python train.py --n_experts=128 --d_expert=64 --balance_bias=true --router_bias=true --init_std_router=0.00911 --norm="rmsnorm" --norm_place="pre" --norm_eps=1e-05 --init_std_up=0.0502 --schedule="wsd" --decay_fraction=0.63 --steps=4490
Below are experts of layer 2 (counted from 0) of a mixture-of-experts language model. Rows are named router (the router's row for the expert), gate (a neuron's input weights, with its number), up (a neuron's input weights, with its number), down (a neuron's output weights, with its number) and show model dimensions 0-127. Each number is 128 + 24 x the weight over its row's rms, rounded and kept within 0 to 255. Numbers have three digits each.
After each expert's rows: "mostly gets" lists some tokens that are sent to it at least half of the time. This comes from a sample of Wikipedia text that the model never trained on.

# expert 33
router:138163112148134111148102156116096105094120104159050140179099149115119137141171182128134077115162149085148129094092127162186111118142130140132154136114082146120168104133132147154141122124122113154119095125163153115125111154127148164118118154091142110104145109136143122149117126121166110138142138101097124098146115125135117141154123117159170161128134122110122132139116106098133073156154
gate7:125105095138128119088101162136130118150121097119119151137129128106155176149178103167115152125151129068113105103145111149103127125122118142152128108156159096112108106112124172151121127112138137140080122195152157135150087131115141163124155139143121130110182120131122098098082101141152108108082119130178122173107106154110091124143120148161148112135129102100117145147110127149154146121169
up7:128142118078137142117111160144141119137109078134153125200112089136147133144148124117085152095154103094157140173127173155119151117130152111116149148114098126156143146111110163169103146119182160121117130110118124161090102158136152156104083138102147120129125126149172159135135133090153130142098149120180118168106145161102110133160107154152127093108137117136143138123112145118102100129133
down7:123130176097158101158148111136136144114113128153123108092136126113129080143146122092122160138157137175056161115141143090122115144098134140115138103105118105147141132079155125106139145123102130138171123141132108106114067106140111119129115138100136120154141154110168122188148132168123143164178114116116130107110087145167151089122125120146110168108139130142120120098184145116135105106112
gate8:147133141159142164106139141084120137146128094107155117187115169088126168167153108119086120091116162138145089088079067155153138117140108111117116137135123133161157124121099152148084100111140143157163141086157130140131134136083078157139102122120131107115109169157114101152111125144102132121152116115155113138151169127095119144150134115125087142098114123134131115149131109120092134122147
up8:090128135122098140102105123127148121133133110145136142132063133108170123093140128108100134127132109105083163175139182143113119134143106101113106090157129099138089129110143138133156157138100113160130122128145128109116107140104154124130113093075127152113173189141106095151081162084161151149111149145128118167112130162092108130125154125161133153103121113151180145143137149135145159136107
down8:117128131108103121099130155128131127081127085122147142144127132145143126133086112129103138132138142112138113138113159142133114112126127112093136060104123147153116134123138110114166145131150125165104134143102120153144132088126177155130109135153160093137093132110071104104086147096121161071199142164123162147121113185073098134137134112104137165135154147132110120135125150165128102100102
mostly gets: " &", " and", " or"

# expert 29
router:165153113148110139128118155132120136150116111142128134152132121118093102101181187073091097139146104116104141106103109133116114065141082155119136135131084117100192099117132120100082108110106115169134120100129158120173156173115175151117106115122161135111142090150118122154133112159151093145105083098108122131142156121122112134120124151123138102128142135130135132124127120108127112144176
gate2:138133097119108109141130172133098122148090100123169130106182148092118153135134138131112115153194138118111129170144116093110161149149111146144158107122135115116157154149148141113123126132119152139131096134159114114145104133086164112150155103144157160096078127146139119128127115141123143092092109091126088171096127090130125157181113173121161136081121146119123134068134120105104135148125
up2:123161135127121159128152132067152137124133085161109110121124117157106109145126132141145115130088150139198148138127163113129102121205106128094108092115121161087117144099167134123117126161136152111106114140167104138155131101099208122109146138139111121162111140105111145085112135155101136092144126111096138129153128133098170140138164146142120140099130101132137114098119126128165158142141
down2:100116149134149147109123136125160136188141116122150137120078123121112138132132105108134144166177099123189113122134103109110109194097139115147140089127094128118139081174065122112175138148133109135147092086168155103137105200155118153106115131135135115121129132095122125162122115138122106144141136111155119123137117099108110105098141103130095112162136103096121128120117140131091151116105
gate3:127170110136143141094147128129123165112120120109149123130126126143148145152113166093131152127157166129123145187088104145143170105111090132152152115080119175136150060112129131138103132144126088121129113163108109165096116121195122139119105135132130102122148130111185153129119105110108066135115124112121124139156134163123130117122120147135108120134083130081170150114111106103170109105139
up3:164135101132171114105141132140128133117121105150112170123134138134084114110117120117097146114167145171163131133138108149139146133115106109146083129114115173087166164136126117158130092077172177129161131113107109127138109126123163113114139144138114121123136159103158136131106126102115140168098097137128174125149128142118169137102153136140088152173098154138153164130068176091117100146121
down3:153128112082102131092125160149104121085134110111118132143152148081133080118185124082109117096083123159162159124165096097127136146137140119093126133110094156182113135105142148141143140117155126160115146165116116143108144093119125166146149170101121162116122115149165160082174128149118125093138127143122137121158128125089104140097150114140170126097139133117086112113148116133139130156112
mostly gets: "e", "se", "ne", "ee", " e", "ke"

# expert 77
router:117161066152097097153088148110123135127131103117108131171119154133120125161121153149131129104132136110132080103133067160120135093167071122112103120106110181136134106123113152116105126132091119145146133134174146088100145152147150146084112139142141086107125101120137133123118138158126114136159132130130105097118131122079134124129141107123140162122204124164114134105081127111157102117144
gate0:122131135136141131172131124105121146169150095132089145146148161146107131131094134159149134158120161118131130102137113151115114142120116134096060137135119164128120136110136148072125085123132178141137076131144132180122116128133133112123089160108162132136127084115144155128153108119155131117118104152148111053103150166136142139125118167133137076142173107168116163098099145158123097130129
up0:148129092121049153112117145186145121111146143122134136144178113115122110149151137135121097163148105118127125137148100107094143148092091103127111114146140148111102136115163149128133119105087144100091153196119115091153131175096107128118115143130083095125124122115148146107114104089147096147152157133096098158113157128102168148120158113175119126138123156115155124139125131154167122143115
down0:166117122136116156150141126104152096155146107187116087101123147110154149111124091069133110087090128102142158113115139149143054157156130131125098077080149137121138145138131144133147150118145129169145125111111106130133122150123142119117107117160143110134133182111147115152080129158137159054086127130141134098128096138094118105115129115170123147143135135131122120120150132158148121147107
gate1:097123110152101120097091127126120146141108095130121144103166073190139069153118120161119143146177123128112101116141152132140142142127144173135088122121110119109152154092132132103106147118149132069151130133153165128120148139122155140104120132111084111125125151128135132122134139129120147111104092101116091139133057152145141116101140100095135129083129124135100068120164162100119117169133
up1:125108089123150112111140111154141126107132091146089144125116108163147115118121104167134146135140170151161118110148135137169167159123101154096132106096142119117108152129124129130137132116133122109145157151149138080121131150116134146147128148175046116131132134142122178119095127128111151126163115067132154117157098132147104130144120152126083128090129108128075085148123199126150166134147
down1:086163105175093185166130127098127174146134151138156133131154095138134104131128130103130154123136150107183105117136123119113109187103121125102066107088159120134128064096124085125100116148138128148117114119133174141142172123137133091111125126129133131119166130123127121147121116141135139100166112141148148084132136121106088163143157098127114104150163134163124096144125134099102140119100
mostly gets: "ak", "k", "ik", "uk", " Th", "ich"

# expert 46
router:116149127119113112148113164093084113102129131118109158156130176153106187113119128123137105138178142120128115119065076125105127109137114153097102113095096128130167116145160120074149134125088147147120073132165165132140114135118128130142086131152124137114119122137138139141082135153175116139118149097112122125097130132134118173157125100122124123155175130134084160118116125101152087149158
gate8:132128151100130143147172175135113127068134111128120127136107112093117106150126122129079128178140094123098057095112111166130112103109101070081123103115111127128148147116115115164102125143084138160130143144110094094132116152104140128134115134147193109127115116118132099130126109108126142139158128135150124142159128148164115095095137105119103096116160114154150160137145160092099162105124
up8:097102090113109146073115122109163147111150102127184146131110148134145129149130139120107108124146152111135143127144133146146128109101121109132094102133151112135152142128121126160101145110130123142091140119142133100119145155104114164148186125157094147069161202157119143137105151128119170155095142108107138085104126123131119155105106149127098130106118062141152135064156157128129138153147
down8:092137104156114172123126132077101134145125083119145086090140152164153137142121110126111135124126130125119130099178141139161170090107164139120120105131146104159121158158140112123133099147152102161101149124115130068106108152095122136105117141131119090149093136100073085149117139134148142125144091112112124107146097116136117115098142158133125174138080156141138139126183188117137138127123
gate9:115134152185136140139110169130104120136122102084077068120121135105137134106128145126155121131132103182144122110133102106122103109181134149101098132057093142112114144145172106072117143129151118139149088113128115141137132151125110123154113166117163126101119134099146124151090160144139137087132122113128103147109119139102126154137123155159104084146116133119123156093104161098108099127169
up9:102128117068108119078129129096117152121105138117175175162117137109116152173133142154117116122101125087104090111124144118137133140154115125140169154122147142126116155085089159142113139187095139132150152166101128135097117148125154099138124107133117160152130117148087128138171083170137099117105115134115156084163126112144140120127169088102160115143119146154166139130123152130126150153095
down9:136114138130156110177153166113114082178175144123121124114171151141140115152110100145117126147156145128168097106116123139144154138145121109081127141080174088130111147141118126100121124115130163114112152094136124110110165138116141165087126199149095129130110122119107153118070119145105184124106127123099083113106082107099122103108122110129106138152119094131114122128129096140127129115105
mostly gets: "ly", " well", "ally", "ely", "ically", " very"

# expert 51
router:114160114093138077143099152101092125137121096146110132142117149129105130148105144113092119135138134111151154116124140154162136100155147130138188111113157134101110126141091165107109126122065139171148079133102145115076135130129161130114083143136122123113131155129095177107118146155169064125136140124106117107163138093114127096092082132145139109092106147168136127101112099130128130123138
gate37:127110132110134141162138131148122076119133140160080144165131120161053113123115122153116156149198152139112084107140117109127105151118110123113114077125144098124109185090140105091120132140133157133135137152154103127094116149136113139118131137137110118121127129136140125160125102131146121126140086141065170122134093157147159145094157069094149091113137142124090123137139095142125124130152
up37:121125114145113083144149124127110131110151093121141182134158150146124119118122107136124069071103163104119130127145122128135113126132108151152154109104159138141164135160157147099161099137111127083103132120131142124131142118152133060138122089080130119111112112107176131067133123098094118108092106137183136148140107108139118162148123168181150093130142113109136128112171157127153129130116
down37:122107125119160132138140109111152143099083086132109107170172166132109121141107156115151124161120112160133101100099134082128157161170141159096130127130156164137143086114146102120154123129130143169156134139106136128106135131117104140137155142140079147085114078155125081131139146136096094148190132115103150101122102136156128148152107146143104169150118144124172087158123123144134145118166
gate38:150090116083101141162101148107117123112097150147051086159152106131086134098126133151111100111108067098101098132116154146160095147118104150145153126122118124134091129145123143058138159112103111129150127112119159113114108112134125138132124163148100138140112113129063167128143124171121152140090118091109125142116106112088109133128099148116174093107107118118132119134124137151125121133124
up38:121134088114093099172093147123156141150112141151121120132152149118107139153145122138135097119083108127131131146133121181111129090148153145140152112148113102123072102142130100139127169106110100151120158143159121120109124157098145109138114169171102145150142117118102177145148152126132086154127132082097130146131107101142129114086132107118133149119093166180155071111141166167161113144102
down38:146120135189131132164112163118106139122132155092118110125105105084153139146137125119133114110150141172199099144147145149103157109139102147146144141120155109100155128129194142151145160122115114132147143157105146142138162144138149113159134164124088152118137176161156077128163151135100133116141147130132129141167131160134146130081154113105134090108101117181109100147144144156126109105132
mostly gets: "ers", "ons", "ks", "ters", " Championships", "ches"

# expert 8
router:130153054126107108154124137152124127101155085140095132124116120120135118092106174112105142121111144130136132099138120135150151124159129118136178128118075143099128110165147128125070097120138124136107140107128155144145131124136159139064134140079120081118135109097130146132130100142140068156162140125127110096094170092095154126073125153125156150086144118152111128128098100116118121126112
gate2:118101134141139104148149113155080109155126106121122140125139184112089118138110141138122143128073117099166126140128065127133166143119132113159122112146084155136146109102130117128097089118143143110142123114118096112152139091134146127133120151120076132140077161124125098132087136149158117124132160124116177121124182163118148173081147118107082158108157124166147122131122119158177125145150
up2:111132117147094132086119149123129152130130174153107156120119066120139143151131146149110114139136170109144109080125099106112130149162145146154112102122137115108102166135130144182139145115108091121092156136160126109086131108151150102125116119202084135121177116120131132145122119169119104134098134130118122152135115113087111141117145144159136125121171108099056153111103115144143173124143
down2:110072161119165102139174096104112105138130147104157147113097175146138166127123152136083139063145099109126131135118114095132141127108108095162142117126140087130138100156113104082103119190120135111173151142137096164154142154162077092127126170129142101107131143107119087121118122129127113117121148101124110125156129145146092146136105157109114105139096122162138089143107121122118135127111
gate3:127105119133144117137122129137172149062101112209066132151125145149148120147153149087142134125130139122115137159130104148175094124147135091091170146126140117110148084136154119105099110096142107129144140102138104165122133121090148117125092129115121086140162100140149109094113112120159104178119097138122125156132101121114131094128170116142157095129156117084104130156119146134142150118111
up3:093133111139160115137113118116131112112110039138143116137111132142096130087163112144127117136062131148135138143153133090122118136128104100139151138114104126111156108148115164149146113138167175133125119125132127122105059114140121110117120114145145163108115086126133096123088111128132137160127078148171083140098136114169100135100104102161093133135163142141107132148120178091121143134158
down3:127138096144133152111135195175123133116171159160145122133181119102140135110121130139095127112157138141155136101130118090134128130177138113148144115166150137124153202130158126117130118134138102136144133106145123132176140079157134111120154135138130173143162181147141073117137069163150130093133149103150136142127143121121158121168083132107155139121153133136132138139142126133098097144094
mostly gets: " W", " H", " T", " R", " S", " Sh"

# expert 13
router:158145144153107144118115154128088105128097112183126134110146145133151164123151103146127110143105132097183133130117113168181111130174095143092140090115139139141138129121160146127137138066090111154124097108121165141137101161133109143144111145081166135097129127144122089143108128130139107122129125117107160105116130090109133089145131099098138147134115127112064172121137103107182108125096
gate1:135146113129110116134101138138127100130130132133113148152141100079104079163161138133137123120135149106145103129091146141121134087148133137122119115164105169089134199114115102076153100138113176120145130113079106111112112145132138104169162155122113109146101134165140145163119124141166090123153146128095087148149104158119142112143125165118119149159148094146169127147182156143097134160127
up1:106120122162065139126101079138134126118110176115112165102152159122157104116144108165128195101138117136124138161104114125112162175076129138109171144078098095105114115161151111119171116102115121141121107161113155100140145112199107145125122125133120109133146118124140139159155118117125147142119119132112129115141128129111122108175108163114132144079088161144104106166132130116129136122122
down1:133151132178119164176075121126152136127157084148133137134120120096153093126157120106058169134114144156131115139115117163138126109119143146132110119116134053143117106126145126168151115154142144108112146158136122122132142145136178109129090144146084122152130119081157129191169148109118105125111134133140091094172109125121078132148148153152116121140167110132136152121159134118128132148130
gate2:131154120161137098142131120112126142131128108159104155116112190170106169123142118119085156141091153103139127122123135107135197140102109115172109113153159146116145128124097154119097079166150148128144110101088143111143125152146122089111090115132059165126123145108127167107129120153111153131153112132114108148126105107133112122086131137140179145117124111134079102129171092129157119124112
up2:135168140121144117107142140136123096159181127099119123102118064139103108150147148122140145173121133138112137145078141118126117173157090175121123113142154122089124184144163124154153137114186129175134106137141123139137127095105165119161139139141127155149146138102123127115162134146153116135116142128079142121153123157077112120091143122186158140109164129088111123103107118112103136122158
down2:098076084155142080136127142143130127117138115113102100134097151083114103144167128125126147162127158144125160178128140089152123135100139104128130113151151120117120094111093161117181137134134100126101117132162139139148129183136126113145092104103117109100111162125122140133094111140098112128098134101149161158146158097159092114193127135146169134124120127147162112107129105146165161119086
mostly gets: " –", " -", " —", " +", " −", " •"

# expert 23
router:131169118125143102109090133113147102086118063164145144118132115163156103149124172110121116141110136110126090118100078115139147098181086138104118148136116124117181133121109108150141126117112155120089132157137164109121127140149125146113127152121162072101097136147119133139120126134136085124154114115114127098074162087098129120148090130122137127152192128120100128129093104129149120172129
gate2:146136130154126131128126139119125129147135105127132123110137140137113107131127129124129130133110150105142116116128099118116161153125103148166116162115139141125170130056166124154138113156093125095118110146122139106171126156109111104134165141170068098056082147095147118182098142172123118100134124143099119096126121151121112140096089120135101141072147127125140119114089107136133123194079
up2:120122128126134095149146116157120164125143136142144166131093072154119150145139107126166143121136110139141134148096118179154144139161100191117150101147143114135101149159168089144140128123149125125097082118150090137154133104140124109091137085177114089145127142125156128127158157105119130185077108083083104138158128145118143129150131144142106129111144115092103141112127114108140119084161
down2:157080096139128148150142099141132131187164154138111098115087141153150125138154079136145138170128139156137132153123137116107177133100178134150105116100138130131141111093113134122106106137084117139142120122142158155154133164143180132121135089119120111116162098119125130140098168137136084156177091114077149114102141117121131113125182126173133098120124143121116135099120081099120126124095
gate3:103173127141133148104103129096131126117132097136137116102136157130154150182092111147091102148099138138148117130106129099152087105124110139139115144136102116093123123107133110145158105141143151120115055165140170162120143113148166118123158131131143067144099133105113146159134135165164124112105117138133166160159116145092095126115155112118095113141161105089092145125101139169106083169122
up3:136132103142111120135103120124111141119130076087120103113129136069158129151092115126123085132112135099134110130124134113140155147143096137095126127113139137098129116114165115083142119103092176084123126098111135167133068089119141110107110114124099104095092158110107161110101140105135179108147129148152166155158154124130109163134099114126114077157153081103127145127128150158079114139144
down3:115139100100111109072135139108135109106122111142085125112165135123161127187114089125164158129086148099110141129122108179099112128166091101136092158138150095168130165117118112142143130164082128178116134116153129118134137124124134087140188166122167162120111151182143148097150146174141107128103127149122128122129127152121123138149093138115166138120127146126101131144094151151104121127132
mostly gets: " K", " J", "K", " Ch", " Z", "ok"

# expert 118
router:141113085104101115167117138121075124107103129129093113137094132117150130140193121118144097163141163131154149109133134163112099102165124136141127098126071130117148090124131107124125138122115130124142100164168127149133084132155151145161128157116144119111117149060121138127124121105134073162128136120121115130161146156135107146098171143201113120124150140145120125116104104097136083142165
gate0:148129125087110118175152152118126117099122144168171142146139117134131156165157080107143114142098122134101088119087120118132131144159153145125103105102124132149137065144150138130149150125154154130137117142139114140136093125127122133124100151151181122166164129122111144161102136113131141156132072131106144103114176162120160160156104132114121091192151085123113109131117099145073138111155
up0:094105084143133183124087142170103139143112125102162104125126086110145156161144085127159178175123136123134108177104127147134179152101117127125140126139103116117106119125122157141107146116130166108106140118090101125144144167097110165133127144120114122094132143119162102125058107105112062124170125089087152138131138156122120121152123089143121131141108115122127127138159121153136116114120
down0:125151132139105099155161134129136086133106112154154138140126112154110123142111159175136163108116089165091117136091129117111104119101123087106134129094166144181142110114090108143117123139162102169126129151111116128096093121146144119127101120146146097161148112141127104120138078133147187106098124121135156081156065126100135124098146103132145113146116167154111085146159112118110122159090
gate1:115140096141104104088128156129143129151126113155131142163136135141119163161173106164139141173146175133127161104090142131141110043134144148092116101162126116083098121180125139124111121160140139121134085134122135141131141171122135079145115140129111110121138102149111147070134106143131107128147121118111139165182128110139119166119178084133146109105099104104143118125160127116141126110136
up1:124086105106163139135127123108133122137122124162110105074163105109121115136116128127131125121117111093117105185118100102124112149102115104130168159075093136098170125113110099128163153164126132129123156145146130118134158098140124171137133105144135146133107090063112138154149158144156147148106129105136127079120127151076099146158164117124119170116141150125116118159095100112145189139157
down1:109129121148176131168118076096127110165143119139122141136169112109133124130093104148139132184148125142174136118117143099128106094110158135144142107118129095154063172180136099167132139124147107120144132181162150109150117122125188139128097151165166158123114137108095108177118157144127151101144100138152146122155122141091103097141140119138137112136127167130153124105118104151131145141124
mostly gets: "y", "ry", "le", "yl", "hy", "ery"

# expert 50
router:164097137094143144124101139110074124146154110121127154121135125156083095180139149130088095127113108127137136119138078133114154120122120122097118131081111137122151091141134119124122091116120086182144145118130155122115103139107152146109106158141100103101126126139124162110109091129138100155122112086115097116070166069128117106147078125119132131151172114111093145101109136121179116131154
gate8:102149121119155101120140136154172075139111113116101126139104107171100132194121111144130108154140123124107128154112088147117153117119125114106162141135155108136115089104113166141118115078126099123133140109184126145146102120068154096093110168133148137149105098158127117136091091170110119144162138157096150179114126080130099097132128133118107122113136104102102116143126125137108103154155
up8:090152114110104142118073173139178104136121145126161154130109136112108135134134132121098089146135151153114180150112091136152123149122166086105127105122162134123118126115090135121106094108139117117089096150181151142160103130086155111124126189103114153130132101159130137155127148112123151174178130144134117146108121152113087128160149134110129114141153121074158102152153139155095132133131
down8:108141106108128106134103165133140121136170126118105148125119110151147109138138093124126129094110129134146103112122114124150148143095098121099145090110190139143105144138087155125154170160163108124125108103159152110136162103071118184092097091143100105122125081104111116119128159143099147118156126185157145133109139130107123150147113161087130110120100099145135134118146190181137123110131
gate9:121114139146125133097127117153109143129105121145143130142136145083069107155165122141169120131164122159083117092155154127135113136134086160072143138145149120108159106121131099126087121106137115116106124121170157120163129100100141124144156146097148092120085113144133127130085136110164117140084163121106131174078087132125105148110146145161135095133148171128127133112179097163134135129161
up9:168142146135123109088119151065109133135121120138100156126116138133140184124121138171143094086065154148171137129157152112113164131121100127111173142136143105130120155119136131128112119149121167160146127120101096078160100139096164099157113171149136110116107082080110141104130102132130124142125094087165128123135127124172153111171135114129134125102135120135163094117116132102103115114106
down9:086142137079111106118090097118083105181134071122125138099104159137134118111148112128151130132076133148160131153133157101084122075132102115139142099100137089127119138120082132099081113112132142135111103125126132102121141141108118121134087146127111121156123106117142130152100090131139152145077114133135092123170132104098159108143162095122111113113120138125084073120148113104096129138165
mostly gets: " was", " is", " were", " are", " been", " became"

# expert 61
router:085137123170122117165090162108119107089103107129107138138147140154079113152134177138114115134119136114134122101082082134166149107147148154092099146105143127149181124152173148106111126110094133171106112124142148145132115158135155136127123115084137125128106145157128153107131137141157112151146146050114107100146083124115123149098146141147156146151130122105123163140137116113187110114136
gate7:074107111153123143109120132138114156135079084100125113085137121093078120184116095105117111094104137106076095101120135126125145123102148136129084081155141133126142086115148179126103127172117126144098133158112168178124108171139114120129143158139116088113122130145125110115107117145144116092088124152114123094118121147154154136114155136122123107110153107152138140129095091112123104091107
up7:128144121075129118096099129090126123123139157120149156161128122097134116106131143151125111155126136089143077130110120135118090140135146155138145109139144112126047161118103161103154103132179115067123117116116127095081156132137163131128129133141139130109137138125097134145147114109063161094160174125121103171122137141119159154124125100138185125115146107121107134131150106139084110097148
down7:116127158140126138142130117106112130129073129077133137086125147132137132175161131133103154094142119094089130133096107097131134116153093147127106160122132098158153169101155154101162139142106112157146136113110167129100101124104090135183120110138118122120101142146163147125162100142125135105104118102097114125155189121163167096112209135116107159137146161104139124122119145102117109128122
gate8:145130157092104097146159140112135135119118099160110104125155107135149120138132109181107063093163084114137124110111142135140161143063192143120100135118130143155129084127135132127084152121116113149127151109178098115146109111096133147136105148170144101140113138108144102129179135111140139101144074156132122145121149150083153131164137152111095156146154137132128135088129116136129107100134
up8:114103138096113122098115120129145109124169071126141125154140104120135129101116133122090072128120187106125128117133109130127137139080157130075168118135143127110134110095142133156110109157095146123111118121142075155146120128112118140100156102117107129126160146102108131128147109123164127182158147146123099144091122187154100123156101108149092166102140098158161146115171142123148183123121
down8:118133125098123097111114147127110081117107072120122122098086164135161099125072129120098107133151136141130122119123116130143132071093101097082144106111121167158123127115129127144125115172131118125128100134113139148124134111086094149140081153114116126125139138161091127131164103119111132113177115087131103133114168159134156153184156106137121116131106107142150135155124180121116102187161
mostly gets: " also", " later", " then", " former", " now", " again"

# expert 42
router:102162091149079104157126148128107096089091119121108151128090128149120131140150168139123107114142185111145125135077116135188118079111127124150118118120149162130157105131136125073127091112126119156113115140154155117137134128124150139118115128152146112126147111140108146125121114127166092131172104126108118109121117121152126150093131102112132131107122163109124177104130123074180050138146
gate42:098053090142102103133119110127079086104154131102110080147145152083112140118143155141140128112115142125160114105101166105124181128126153153108115114158156172144158116167152160140138159096137197130126142140073144120106115103133115112120118136143141135104154132129121133135150117126156146133177141106149132154107079142111097117118125104145139132115156106135141161102134115090115118128095
up42:133141138103096102170104128149117157143118141122148113102108095134094131175111127164134160166119156089150125138114152137107119114095127145101116146112109121111119075104159149115095115155074123177128104118152121167113118117122095125139131128158131107132148092101118190152123115174162102166127126103144152152169110110142092169110166087116085130112105143119112140130139135126088118164118
down42:135139131137131107153109111185114137157143107061154126135187092141136103179115127127125138135135134104152124132142131089099138097120102144158113135144115121119151120130113126136088134147112154162134133181154140156083113167063146130109142150093125122116135110145153129123102123157163137148094082114120145090086104110078130130096124123126123123147097149157087131106096118137173115155121
gate43:089132082131110142132092143116103091124091129100105144109130144147134101088096154135117110105192161124121111153110174100156137117122146155115141118104160154164155124126095130116175121118145116125121164109131188130119156128127102123141080136091150124143153136116098119157136124148158134093173150117111125149136150179128143129120113124110152135119126118169154146126165146061148119095163
up43:117095137121163150173104107077144108105080100102152128149125123159167112117117125124129162108110181158140144144087108096151140107109139119135105127135124144129168167107138147142163163135179147154123116145143150123109129120119111158107071107095154096115122131115110141146151149120133124109093121133149119192133128150108080164145141125124151133149123132157155132123139152066177112153139
down43:149138115174115142087132126136110150128165093111106141123123124138160146126126125168154133147136154145169163129160124120129138164154115098153131109150116067091110145098132116145151168169191135146142127125133087134121136119104164131153152134123148114104186110144150096135127171169094155134121117150144125127150139144143108133124169134114104158090153146179160189151108143135118154108130
mostly gets: " American", " British", " Australia", "American", " Army", "shire"

# expert 27
router:114168134116146117169118165110105097101109100173125161153107159100109172120182170129130073118135134095110110084145119157159131129133138149143135103097114139099153110116109126129152146117115120122164116093135155110102124151123138144085128189107107130113156141132126082130102127125143101139107105092117108109127149112133087149156127115180179166116115123126105126116122102121169088139144
gate7:101122111142155123108123093119118149113134119155113125120143164111155114128154095120125115148113137129103126122138076155183164128116123124092125109166173131112168088148133138130125126093082123135093127127136152088121114137127108135153142145155106165115152108129114152130117112140117149105072093120159119092122121177106111139189118141184160074100162135145152150082124090153107114147139
up7:122108110115135135159129114100119138160112124145165140145129139132126137134121076076127129115115098133131115126104122121126152141149160147105173140119141134133079120114069154109112118134147129100099115092126141120079109114150171124127084116086133173113161106127183170193179118105076154161129131118139110143138145142093127120189108124138121091133135107137137148112126112134099104100099
down7:120109158112102093179149150137146125151151150129142098162132128123143126137150145122144109115138142107080131103107158111120142115119124120138148107121139118114135141086130129146118145136129119140168123150155095165152126119148155122128119162136113063120152215128151108111143152133142149145159109119105114098115088150138153099107158080141104162118115134135109146087143170158134156075194
gate8:139148153115151110117131140108106098123117130140117104159127178137096152180112084110141141103121120153129081115074078139147138104097159091169143146169159157119134148113116123126088084121140144132122102116152116116151140107092138146119096154113142132121122115071120102107121116125119084118145113102080131120154151083127185112140132142145085170143112112116148120133143116094096135147100
up8:143141132107137110095112109171133144160092125147115107114080127104133116118130110123074126112150137117124114131149132160150159155087108082064113090093169130154124129101141094149138117108117099095105121149126136178118102124096095155103120114108123143112130142125103116118156123108150159118165128121100096119114105141106078139147135109177150147112131108128188127166144130171146150145082
down8:137117121096100092142129121108113121129162123122117138125116147149151083155082103139095140105102199106152100095135108147155109090126118131076138099114122126138106148111097126105179113137130089155115142190100138141093121124131116163161082143147174117108121102086082130110160140108130140080177129151162104132105125137108133145143141136109148153128165136131139140155136156149143119131142
mostly gets: " and", " but", " or", " while", " though", " although"

# expert 91
router:143138127160127094126109135132145117116144111150112140135117127104090174117208168128129110130133132116166104095130140163178090108121166116163137123132130162109131101114103108116129162105132111105151118149144166127099145158131135161105100138094163127148136108143123095189067151137129116137156079107082112085143109125118105124101156142127182114115147141106109119104144119111122127132151
gate0:145094158106125143105147140117164102106152128116147180141156151124141149078112169154090122079136152131115134102110107120149133146137141106104125088140099146105110124109088085095136157124139156130132112128162119147128090164128134150152112116082161150158128143125105161151141157130142126168146124121041104161109126121133086098084107146134149116142158125113107094110118113116109124095137
up0:128102106134116117110100155110126101106135146153091193125185101099131131104161130167148057162162118112152114148110101121118095156140107109125117078152099161130108125124170146131106125169123146113067102106108121140123150095092110149126103137109141101140145126106121122119123122120100158130152153099091143150147112133141145126133106129102120107154128120071139119117109087171121144112163
down0:107090167154081131124117122171122126172137088101139082144107146145121132145118138184120133152122136121130139120120123126144154084126128089084133116116154134142127152080135170084132123095174130149136162086098119166123089117093117105196105107133133105158118142140099099125140092129139117087109174135110116119150111151117160118114149134111127150125124098124118121161147180114138148133148
gate1:142109136121117098141110085133117133146111111085145134080193136136114111101167159119169109152142123142141128128157128151178133107120127150108132074116133152122137136149167151088148131173158178110117094140098135059097118124115117141111136131128135102129136155117153173112139119114171118122127125125120086107131124197136105170169116136105107108147144091129127153113158106136124113147130
up1:136112125116122132103109123113138167101143133142078108167124122112167195109150110145141117113140136126154094111131168152168114145129123099129162122145128108119131154106136135111175148135151120129142082141178139097106134145171157208092105107150098158126123127146154100133135128136176134080147110120090120093128112126121118123172134156156113126112136128153074119174118133140152138111133
down1:098114170165157099155105134103114130130179116152106146128148107148135174084097143141150169122115129145126129170085132150098167135118148109126150092133140113155119125146148169082120121137150133147141130141077119128131135127098138122141112139116155153133142144142138099138156107098156193084150126127121100112130127168095105099101159117105086126151103129168119103121170115117104147094172
mostly gets: ";", ");", " –;", " —;", " what", "\";"